python train.py --moe_layers=[1, 2, 3, 4, 5, 6, 7, 8] --router_score="softmax" --balance_loss=0.0153 --router_z_loss=0.0001 --init_std_router=0.0114 --tie_embeddings=false --lr=0.00226 --beta1=0.9
Below are experts of layer 5 (counted from 0) of a mixture-of-experts language model. Rows are named router (the router's row for the expert), gate (a neuron's input weights, with its number), up (a neuron's input weights, with its number), down (a neuron's output weights, with its number) and show model dimensions 0-127. Each number is 500 + 25 x the weight over its row's rms, rounded and kept within 0 to 999. Numbers have three digits each.
After each expert's rows: a language model's description of what the expert responds to; "comes before" lists some tokens at least twice as common just after its tokens as in all text. This comes from a sample of Wikipedia text that the model never trained on. Tokens count by the router's weight.

# expert 0
router:531476518498463531505476496487501472527498473483511518529511477492507490506498517512467487497503511495496514493490524514496518497505559493481461456511550479499524505507523508546533459526496442544541540446466507525484532501450467492480475491460487490478512515510521468494496508514533519502537519466479495459466496493496527509510517478490536537494501538489489499440463472470562522528485
gate2:530477475521473515482477513538531489466483502475521460533510481506507539517490476501467501544499472505524432507510539518519526477475531478514518531492456499478482466528508500463551522556516483501555484486509492525493502472489480504482483471490480510514551517511472460502474495503518518475505466483518502477512516511512542453497542471464522510549547518512478522491496530499523474506527
up2:528462524463522522527519478496513457458480538521515525471499521521534526476510508541493497525494468544510517526482542504513547512493521466458498515529518494549512499524498493510541498460474528515461468566500523471518518499521504543517473471509508511486484532475463554505495495490482523505484460534523543497491474500478502484500468521497542480518547454496480503501499499496469510523504
down2:472487542478510516547515527452499512502489437504469469483540539465494463494489490482508492477541496468499460474542536522503492504449486498534489489485496479503468521489516487535493505508519478446476521475489511525511514526510519503532472492488518480505494481489496496540499463486523533479511537476496477521471504566493492510472521524492422474517476491506483535537519502528467516496466
gate3:517469443520516488477489489496496539520511520508457473446499525487470488514534507485500504500478508485490495464484536537522526524492513496503511520511435514528473495507520552501450515504489481507510510500524498505519492463491491505557485493517472519482503550540510501560461500474483441517495508512506511490464539499514526507500517479505538461506516473510467492460450549467512476540513
up3:477510569483520491545471500521519516460530482528500492492541531499477422515512491473484464491481526473514494530498515507493484545475500475504521490481489520521438516523511504508473488495483519500480545494531461534459484483501470485481493491496489459503508489518455490499504560509504492475511490519504476508479483502508509495490529490484469509529501509486516533489442549560553468511503
down3:486514526446516522455524487461522504442526495513479489489509473492533536509523481471507475545506497519510485467530487499469480467502520541498521537527470479491514474497485507502478522520466441527497550512534481470514496501506476515460529483471502554460506521506483469472528481519471522454466489503490499473468521531509535497497505507491512502533501551522517464469490477524505542528495
gate4:478513511453496517491462529485510480489503467471507507495546507514484471487483530540497513486498524500444524497524507517509509493490515482501486506512555515492540516534482473535553506531468499513536510488515478494489507482487499507508489547525508471517493493443494450498487487485478511531487490480466506430543507516539461478519444488504496518479489528478547515468517478489534550451468
up4:447519489490563490569499454519470483510538489511499547514533539452550498500466527477529491534488475496498514525520512458499435525506463472508517505498532495510461531479510520495530481507510471514489496515499465530515515482470532508535471498493503517512448505502493510495478491516525504518471511513455481494526517512541484494493465505502509534512497513489513460537507498560512508510507
down4:462525514543533502456517480542487504507491481519459522522500508553513487505480488524508489489522474484531509544511467533531506484541501486486500512528501500492519521517524508523531503517435476553493507496491492471479469495484485500481517537522525495540531508467460485526517525477493487521535520507553476496492520513507481550479448499505589510513518516526497450497520501501485493513472
What it handles: Empty or short cells and separator rows in wiki tables, plus inner pieces of rare words and names, such as Pri-th-viraj, yogur-t.
comes before: "| ", "==", "|", "\n", "s ", "==="

# expert 2
router:473486492437477497497473486491476455526473451530515544518514495525480427512495532516509487496496488498489471524495511497516507492535519481475476495485503458505491469507543531543555468527505477493537533510510466524512534486486492479478475453458485473474509530526481493495499522501495533508534489479484483502485513458518515528549506520481538492557528524488500492510486505493462527530467
gate2:547481508530460514465480517500542522461512509482555462519501484510519545499431518443473510498493506480551481493502569530553483513507540555520490491491467500475503493490476520485494513495503483481499488504497500532534513514454513440499483445472477502484532544515503485491535502479496527526495484502477473501517509459498510483503506475481515483486467497497489519499474510468505503511522
up2:537461470462487487519512515505528488497508543472507558497483515493511490512520511518497493486469518552473522523514552490508487500532528513448494489537538495490502505513531494515452478480502520490483489506500556465519503451508490478517476510523473483516523499507469536518499467520477529485485466546480539492453501476496543480527510532507523520479557512505455467510493567488494493513489
down2:507510519561508491523485516506495472527500468497508523488495522529550508518468486489486423479509492514540474503525503497504453490472503515460498527486494521468525537465527483527507516455533475486542520454522522496520488515499521533526498512468519500504484463475519506538489489507508503496548486491509541476510517516510532442512475526537478489492480486471539543501520483501490424486500
gate3:479451468484477494472490491495533499514501507499523447474547524493451467485490485516510492437512497495455529455491510514479515495520483507532507538506477465483452469497548561504486521473477483494501473475525502490500522512516475510507520506511469483491502541558526499503506513476448479526504519547540493508480556496508481513526520480481520492496512511510452490514536461506472482506532
up3:499491562491476504512505504507518509477535492500523493514560480508500502475528478475508443499484483496468499511500519505521507556494511473518491467466466537496467515478508509477478538517497539428548522510488489557525507472500503531457513485497515464497497491486477483547487535528517492476501478510484478486435505476512478516479508469464469510493478493462526497445466522511527487511523
down3:521480489477497485493485460497518490489557503482499511505517518539486498468491494497507553504492506545528517475490491473465507521507498541496521492493443444529533462485512516466497532499518500509470475523529471495574496524545490510514522483432459512483461510493515529478491491519473504484504508489495456505532531472478499492492487492466554549481543528496462466495497469499516518489511
gate4:498495480510489516517505469485476537464477486488475528469550472502476462483488508524478516494467476492482513507464502498529525479488543486488512463504521516502495564570510523540519512543505516533512497527544468493496507463509494484498484473499511453508529470456496461482471484511500517518506498526437508434535523513523485488541444472511506515510468528482496530505514499503506478503475
up4:510505512526504496532468481496526505499541456538500510487489544482512536535483517500529478560499512513463481497486473455501483518496509479499499545516557484515519534493513496531481472458499508471500494492491483526536529493471532512471482515481491548493498506503503549498492501495516512517508500493441479473482536542533529471500481556466501527527518513518476456487456463509517466507553
down4:491504549478525504481543514523502504476456511482520538527471495526485496506465523497510511544506522472494524524500500493513525545541495506480490487542508479484523504507477476516543452512429493500503527504503502517499491529496533512508516496538495532506496515511507520473502486495478501515465484475527499497579502469489501539464441517498559546464521528480518478487507526515459519541468
What it handles: Raw byte pieces of Chinese, Korean and Thai characters in names, plus section-heading equals signs, abbreviation periods and mid-word fragments.
comes before: "\n\n", ", ", "\n", ". ", ".", "s"

# expert 23
router:492487540518481524486493502509479482507493470473521484539503488484444518498470499484493539494497522532450519473518509501477512533517511484478483493522531491467531472495512530512514482527484523476519522469502532553455519576499483475454460481488478466464512535525513480477460475524521503516521540497468486486501536510516522511551506466505544508468547517512504488484511454506542488514492
gate2:502465490515461490486448509489523474432499496495523463563522465482516502498441525456517505507489496529481498500505512509501499469475513498520526533468484466465483473491484518461509537543508487494501485501533508539498514489551488494512447486502485471517518523487481477491472509474547489510481520489490478455525546517518512501462475438470529476532515507497480487504451491484524483509511
up2:544470505497499542503532495528504493515481520478515511477514487543498506492511525532490494527484543553486542519533546437505452457494517506480492476518512487516491478542509534512497517461483497513465486516442516457514509440499505530506493498463499504503517513504457545522492487490509495513511460542496501509490506459500491497454527551509522498519525448535484457475503502485489511512472
down2:479473522514504497497499442475523497537497442487502517497485514518540488490510498485470477450523515454504501488502512507502492511509515494480529486497518529519526531512519504484496500536510526515576511491505499517514466521522500479526525498479539476493531456465467518543468529461539539490496509480490515494493519490501505533477514503512399468519498492461487504530455494479489454474491
gate3:484455498563491524466506527455488472497499509500497492489503493519463523479514496438492485501526507535488536488496508522435519510511481527481521504512443502486498500500528516500502546473522496475486520521524518484462508525515499521553488496562488505447465547514499478532473513463464469505515479474520525505458531516470491525525527497551526466489505531511489481515500529528499494517518
up3:502523503478535486520486492479489522526501478534519482502478536501500468456530468480503443515497483448468542516470509526491497544500511495507523490449511518468445518520535489499489472511480538483518541507498518526474511466452497472511491492529481476501537484506545485510532525550508500492498517492475460474441513476499499512469496498498478510493479525469481523490505498545518426501528
down3:529489476497532525494500419463503530496520469487492536503460511496505497488522546512504542520545535516499523538482478478494479489546477555524519563494471523479526484462506507522496516501475486537476482474513501486518524523526469514504510463461498565488527509506516512526470492504492568470455503518506498516512519495503492468462489502497492504516511512493507506458466488479510530488470
gate4:473495473514492512498493531495502493468533472489521526544549499490504494503472533476511556507472499504508526492472493513502476492470502489462502458497524488497526526564502518488535531551470485488510495499543481470472542469469506523477486486518514505518507499460466444505507484503527490502484511490484517468535551545467486457530427489465502523473483489473456529526492519495502511513492
up4:451500517485510504544488475491479469522538430459530509514516506464563508523460534458489494494483493465510526507513507499506496463448490500494505521476521480487510468553532512500534492508458511496501458481497476524506516490509495504497438484509480485520474522485533511471497464498539500490464497541526547546479555526517522487536508490495511499503504502534509469495511488519526514500468
down4:469497499491542467494517459497481534513510505551485511491507487557502510533491482498506482510532532472500492566526480509504503470564530493489532522510508465517486532461467560505507506529464487496454526506507463471496491514492507500531481526505489483507495485452462492512509471517484500508478533528549505487488530500499500481512465501503572526464497475512539493466554521497510491484488
What it handles: Pipe cells, line breaks and sentence-final periods at row or line ends in tables, episode lists, squad lists and credit lists.
comes before: "\n", "- ", "\n\n", "| ", "1 ", "2 "

# expert 3
router:515508499520442533493490492509476486501494476504480503547528458521469490511496490502495483507529471504468448510521506484490520495516493517465504483477476480478491524511537535529509492500501496524506523473484459528466544498490463497473479478468475457450525533498501484520519473498515555510524566501479459491495505506534514502559547477464530517512493499495498503496454513449528451465487
gate2:515463485505528502506476488524536494458481497433548455562502497512493548543468521504495495525471468488500491519508555482554488501484515528471485521465473474467490501537483506497493509524469519475527475517496479503508489501496500505484502433506482466517537503508461487499464477478528530546465517497517497526515513474515495441519529490486515476520507512471496487517506493486497456531524
up2:515494540461522508527498501514502468515478503508464533465472508488474517464495519497470476520467528546491529518507567465513514488515516462477481496521533454549526486523504521516475525468518526499497487487510513465505497450471534509515491491497498487499469520522466531537490484486507498483484432523512566457476502493486507520500467518514517516505497458529508468507509485545473520552491
down2:502543506503464488479512494457477516505511419502482480493522484489534514507506457526507504482491513489499537511512502470498513508527457484471498480475510549501499516505482523530487474502529476492527517485505474488505523502536532492484471463486501505490545555506542535540503502475505509484481500512485529473492477495556496468495524541484439497474483453457465505478509482543470473454540
gate3:521451488520523517455480494505513516506474505512480489476496507487446469550510525493533461484522511486496525459498520481481518496484505542504536516505462497496468478486547556518474522490477499501481543485491493506510548504535498502562494477514454511448509534500500500512490496478491480517466530526521526522467502500478530498510515484499542509518518488511483489429470504473486431512533
up3:514514523549497505475482509518517541504525508553531497459524474493497490520511473495517471473502468487503495514490504490487477514507485475492517533496492519479440509500508481504497459477486536464532559507497526500441487463469513482488500500530502429543547497505501473501494525499507464490491496523503460489443499501495448517520534487461484523520493463462509523511486539507544481491548
down3:531518523483475542493509460489489461478487512507493518493491492516490527511491536469518500481513534519449493490497515495520480525471513508544482542483472487479466446495558482453468514486520493544468469516513475512524477525530526503476527518471529533472534517510479505471511484541462481485474523471494516491505520528473460457495507510506545490514526534512511477512450502520515547547519
gate4:501517482520466505490453522517474522488494542515549496491542480501451471469526550518522533512493495503471468525535505539538489468516495483504528475501536486546520518512475488550496531551474464520497480500525464535513492494515489495508478517495505486503483492485489456474459485486542502517529496504490500428530508515503480476524451484528497497497460513462531540483538497501526497480505
up4:450500506472546510534476473496486473492516437495479513468531528475502487522452490485530535480509526504492551545474502497489483503474491465512503506534523505480464506553503505485532466487494482506501485511484489520503543486515500484465511505498476520467536539481480512492431491527483495495454483488473526501473548524539508509494484500517504509523547494507529497528520527573462499505494
down4:496518488498525476483510470493519498518505481522475536562482455511495487469489507487504552515529501487530494535479467543538489477551528467503481490515477436476513480503516515490507497539451504498514542516507484500536498512481479523496538475500495489488485524518471471484489492538477484509538498492513476478488539465492477530504482538464579514495545491509527475480489520472510525536462
What it handles: Nouns and word endings in descriptive sentences about species, buildings and places, after is, a or the, such as species, leaves, located.
comes before: "of ", "and ", "in ", "with ", "is ", "by "

# expert 22
router:487494488491459538529471481527485509518465494512526499516532457479480535527488528487464460468479496492490443502520508490544479510543516490470480511432513484510492526488550546531506479512505486522507513491488513519500546516498485475507480465454499466469528532483478498482562524521492535541528553477503501500517496461502510521529529467487539468523524503489509502479477498486490510513470
gate2:495462435525496486509481523464554479476525536482554468543434485464474554520460478491450504485480481470532485517524532470526532508496517515492496525503435469479507522524486521450510552510468505494489524489485502532521510509475486480504512458507497448530490524511511480484483507504498489502480517465474497496500510488501483538522476474485513515532494507481506492524484479508494512504516
up2:586455489482499554510504473509516462487494535472509510502495520530489500462492521553482490502497499556486488497482539484512532473499527488474477481499489476501500480524526509488466506495463532557462483505506481431505523479525451534507505507531490519496509510501506495550506502534504505480503488537507537497489493488444477493504505499518543505513514502542476478528511488487496556535501
down2:494504532542495499504499472506507503499522485522515510525513515488489504488472490467497446456496485501513479525502469509511470521479533468504495526450499523536511517476560484531533461509530460444513520487498490531468501496485526498501494448457542463457499498445528481534515492473486525488495526473522467484482486521538491505496516506553458468515497494475475548544512479493497480461511
gate3:515473504508512528451498484483501505534492513506511467507511498494521491504524517494524483469486495480528483475496537477447481501512497504553512513487453504525468512452563558482474496468491503491517515508496499525532560510506496495487470496534502489459477548517511481528451485519459497462519481513508528501489514522475495456537493461494531530517494527519533507521463550546523493530537
up3:470520524486518515519496536502527523481538538517514531523518525503510501523524464477526449504484492481504511520485498491535507516488476503489506486489491515461452509509496486494497483501489546422554519448494533520487460476490517527519531473537501461517530486490474495547480531491509469544508491496532467501482514459539439505487535511512459524514501496485526555496497516478509470489489
down3:515491495471502559526504472511500486473504513506476493468475497512488503509521531492527533513527504509489513492488507492441483478494500563542510516519504461483526475460515521493504478489478481515477543545471515489596485520489510514495521482442524542488469519513504526506487523482505489479448534495556518507543501495487539491532498487491523523513502540501473485460455478497505515511510
gate4:466529496532442511561507542486515509490510531532471490517506493518475482507506533539520514502475513498467518491480500508483484499516512461486512492499527523524505527537484498537568521509457482527558477512526479517514523483508523518510462496468500483526499520448475459474465474514519486525510485493470489458532475528515460487514495473496507483495468528468539503442489473491519507474465
up4:490561456501527491525442466501484484471538476486483505492525512443516510505441497470519504505526525464514502583517479489521517504486505523519532546520516521502502490526486504472527521523483493500469503500511468517509524506524491499509467521505500511502486517500512530485452497514523504505503510525484494492512543507540560448503430477489505514488512501540479489525514494547540492490509
down4:517508505524546462490498470498495484490502479493498572511510459526517502474488494503478498458492467497520523506490461498535497498485474476532516493539477469478534520537475523507542499520470431496496514486497503470509469500498505521474499478526457502487438492529452474464486512533434525482503485523500467497498524472510496488475505507516554525487518496514489450521540492534495493527463
What it handles: Infobox field labels and compass words in geographic or route text, such as Country, Location, Coordinates, Northern terminus, Region, Website.
comes before: ": ", ", ", "\n", "–", "-", "; "

# expert 9
router:510476529488468534501477503516498462548497501481470499509525476521520505456516539452469490472488478492511492534519547494468529499523518487494483481478457470478521503482530558533523471515510481508531501470470477518506505458472452502540492517488477497467540493467488478480465487518527534550519527459510488496484549498537528514521491467461542512516506506509528498477517485476523472520473
gate2:528450444508495497509474511457534451445492504472504480517487481507524537484467510496479475568461479514553482498512572450491479535466529493510522530475464492487523508508509507491509537530462470520520473515499479496485503486519494515484504465480491500461494541507460504524476519514528511516508534486492502502515537541495489474527492478496536501517497495484448492502479496494505483524529
up2:564461483486502539492525495536499498503517493456476508493500516503495466495529532567456455533473526516494501551480539451531519495508535499472545491523502497544469507519493529514470492510484512547458514532460534446500507469526481520513481504480481509519498503501522523538503478488509516491507498510488582484496512518516503498532531511520528500514525490506468505540492506509498496507506
down2:460544527484516481507550471514501504515549464500479497488498508496499495512479506476471464467521474495479492523459438481502496484496513496529503507499513502508442500489497520534526481502550471503493506489520500531499458493548468501490520478508577491539503482475457479534508497478502499484490514459521463474493480545516524453492485519496429453494505502474533494522497504503532468496518
gate3:511480436508525533514500477512502506558489510523494525487506467520500504504514539432509490474478500493524555486536501494476510521493495501506501527506464487453465506454519525504478521529490531493485502485501494533492537521519510489526521463501495525435502518502519500499446526477445479526492496498481514553472515522485491493490489482497516517470497528534499474451482466520561460516525
up3:480499507511468489513482508502510460520517472533499492520550489521517514504492467527465467456484489455494504551489498532534515520520511487480486468459500523481481500515495495501489490482473518481525515471502474551473465498470487484466521482557522476505526461492503507515504530528521457525499487490517440493457484449481483537453444505510460498482476490471527561475494513515529508502500
down3:489491511511511521513518447484503474473477484477472499464500510509500502455512526461504476512558526495510510504495511500469488541479492539536480530523475463494509509496530505506475512467456484501486505499524497485521504550526515498504519457451507526488509473530457530496452494511514534464440536549497494469529497523510545499485526501487567516495522507492499488519446474530509547510491
gate4:534522496498483527503466517501471526522556516490490502498528515525498502481481543523525549494468518521500507515538500518497480490492513448494492460467530508508488548533491528541573517513499503489483492432517449513516500511475492499479488486511501482513506513508501480462461443510476513523509486492519464441539537511531489504524460476486506522479488502514511521449529490483498543524508
up4:456523504476506494564422473512490443515505454504501510508525501487462509520450508491516504478477484501486494539492504469569519516507510509482514562523542506501484534506486507472492478485501516515509484527503481517538542458543515508469451512486519514502486506502505547501476473531516536465486473512475490487519487538501518475475485532512496513520494499472535513526479496532509459496491
down4:511484548474502472500538484528478519484548511508466536478507502521493532501544518543502504495529486504547517541495485525506501496512504494498527493500468465537544494509501485511501518505486491511528546505479489478467447519495531542483526478501465510463486499467495491502508510494506479523512532555542492470513547482526485515502472473537581486478504482505502477465493536498462465504453
What it handles: Name and number pieces in taxonomy lists, coordinates, birth dates and vote tables, such as Lor-ic-ariidae, 42°26′, Genus, Born.
comes before: "\n", "; ", ": ", "°", "′", "."

# expert 1
router:488484524481488538519475505484449473527484473498431524540493485470459476489489530475479494514519523503467486537499505481497497555509542485483498470494545482480533482497539515555506478526494479529506516485513522522508506497493495450502488502472490484473515537504497476483506477522517523501524512470468462532500554457504477548529518477512533532511502512464545504451495477480489518462490
gate2:519473490533510510495487524517481446493462540513496480550498483451523554535481490472476480523463500511495482507528559511512513526442534529493485526507494478492550487543467494501506548511536538528511508498521497517533536499507479461534502454495494444522523540503502461482466482504485483538487498486477482497528497477503485480497509489465521483526505494523532528514489504530535506496524
up2:524423469457497506522519478473533501489488536481469480465511499516533470530547494513490495529477549507488526490497549511536534508550495498477475497519500494483528520531516516476490504486487527478510497508490517461482511490525485534509463504518471517504512537526448540550490491527470511489504478542520533490462512500490485499514527505510532496496520468538452498469500492480452525543507
down2:462517517493489484510506523467499517489524480507511514488509507533503505460496492435508519490505531551535467529510505486506477468492502478494516479460516500552488509475526494529530488547538478419504482444528487502487476487482507501511506477471533506492488489463523512527502502507511554482500507486496494541472492495512530496466458487519427527516475500471542538529507501494483467486459
gate3:493466465539494510461458475483492526503533497514499500502543461509445476488535534461497501505489514529462524504473497503527513535502487507510477520504489480463526526462540530477488538478500536458498502505533519543507525527541519523499484491528480487464499557554522452505497503473486488497504533502526502504490539515496503519474511511467523468491470481543520483430475486503511495523495
up3:498505536474488523489533483469501480474543523556517481531511532508520501473527482493482503505509437487542528466500511526516523517497453464469513436459450515468437521494490508491480496467493503470515496478489477517472506491450510499508503490520461454486519493504485499503492526525518480488483517528539505482489502509538486486485505515434483490481493477477507548497458513505533471529506
down3:511499459503499502495485523498471517475506474461508512484514472551491504504542510501520531537490507510511505502545494458457504463508520556512527516466463499479559465496497565509531509496471484496483492513486490496531466486471474536479508478455514554477498518511470540466520474500499522461485524488491500492514507538494489483547510513494498533540477543514476487480465489480547537487530
gate4:496505487531454487508501510475491456476513506513467533493538491515529498512431509499518487473480521514434498520509532476478503502494526464510519487522519510520495502549470499547544515547510468492510473505521464473523524440470497521538514511510507479522475500468484458479502465487497517491503504475485516474555495523473483517522453471493502514514488501485455510470481466552506535477519
up4:511531517501533480536469466471533454489509518499498523476509497475525521473445532485511479488502487512463506502539521512520502497470492451473495550530523491462483484549499511537573513507503478530490462529516480505568530514500521488521477491521479538509483497486493513498486451487502539501484490487463481483485517502482514525502483507460513526527480482527503475511469473554509466465485
down4:471490446517514466440527564563495540489515480513514505513525480550510504485476467501492510526536489472481498495495479490510503500546463471494548525507474520511479485482423508510518506530471483526510522533514513479488523509483534489480489498500429479525518468503472500529526479478483524505491536512550468478512496505495523531492459499488511505520476476524520483497510537496511493512500
What it handles: Words in biographies of sports and public figures about careers and offices, such as football, season, signed, appointed, Conference, re-election.
comes before: "in ", "of ", "to ", "for ", "and ", "by "

# expert 7
router:487496499506476532474463504532497488535467513486489508523507475501513508494451517492494511466530529513475469495478525485467478534519512490441470521488462469473530535474535531536510509515462502524524538489513493513484554529502456454488473516487455476457521535477491482507495487527488524482513533473472476509498480467478519502541507538454532517478463493475508488497454465480519485524476
gate3:454478516523508509475495487467528495504512491491496491483503512450461523498499522474522500455504541504523532469503506513471512534521547497500508520525461500461481559484567545468465511502471508489523536519486524509520522508505501514504490512549467532483478548520481475550450478496461479536486510486531514518477493485487514506518519520482528496523487521530542519474461502512481503543530
up3:472492514482522489509517505504514522547512483497523492536516528525544496522485508491499452473513465462464510537441511529491509494529464483480524468503486556476465507521519509482514513494469559469536499501504491513511514514492470483470520488536472420548516484484530485521487524524515489501524486500529455460501489480508470510474520489479470502490475513481504544465475525482550500494526
down3:522528539496521504524503449462489522483481448541487531471503511469529531483521532484504522523564528560512504491490506493505498512504528523530527492503499471474496457500495525524499506525496490507481495528519464515508482527535506503509520483462479534488527528510469524464448489511499494520434549537539516512538477519515475500517462537503509502490518527496467512521488475518498525549487
gate4:513504480502466510478507508505531533471533490514509518511546509491496490516482537524483534482472532522495502507501513525490506470488508485460522484529556489498494528586485498533476515526459487493527489506518467483478545463519492533476489512481500450512522520482473428479454488505519525505503526490490513438532493494510508469557461497512486526497485497512542516494528509545501469491500
up4:477521517493528543540455474505505477495500501492470491499501509454503510513518544497524473520539505481463481545516526482510466473478473470549524524506544543521478528524477523489556505523463490499515449538491496533505528487528455507465474452492550502475519532504518547477497520537494505499464494513498489512535501473537520491488486495482521519538547487476513490504485512511523508472517
down4:503489508489525459437505487485497489515526525468509513493498463532491504484492475512486527499542473496547488510480476514507505502518521502499497517476495480498527494477529557512543492516492509542496511479495463484490455494489484513510525495512439500512490510501457468475498518532500498491520515513554517500515525493519482513526523506543602519490531508514486421489532536521510502468461
gate5:490520484527534484420471490524468503521489527516485551523508499490522470510512473492519469456502502510525522489505519485486467500474496468431483537504502459456505576504521515531480450458479502491501500536522536476485536471507507516514508497499506526471525472525481513515500477503486500513540485451483482487486512510485533492512483493465514482462484487512505485513533483427491496496492
up5:483483501497519487499484530451526471513472479497497479505502481537503542559546499466515493478508509471492486510468526449525479494504512484513470502507464467514471433452490472484466492546499528534496527477498510541477494515481517488482516461491501540475505518465537546490488496481498505528514460466529505503532503479532489480496539510497484509509495466490492460558534493536521539491522
down5:514483489514513498490479517462464516498520539493505539488507504502490480448499436561477533504500512502517482512503487490426506529501488485491469516517460508483482507438474530493504495509505524490486470512442501477504533514477463496537550492513519482497498495525528506502533539512502466518491534517520489471465470486550550510499460526518496489544533485482499531479492508460516488538493
What it handles: Modal verbs like could, would, will, may, plus mid-word letters in names and citations, years before a parenthesis, and table cells.
comes before: ", ", ". ", ") ", "be ", ")", "), "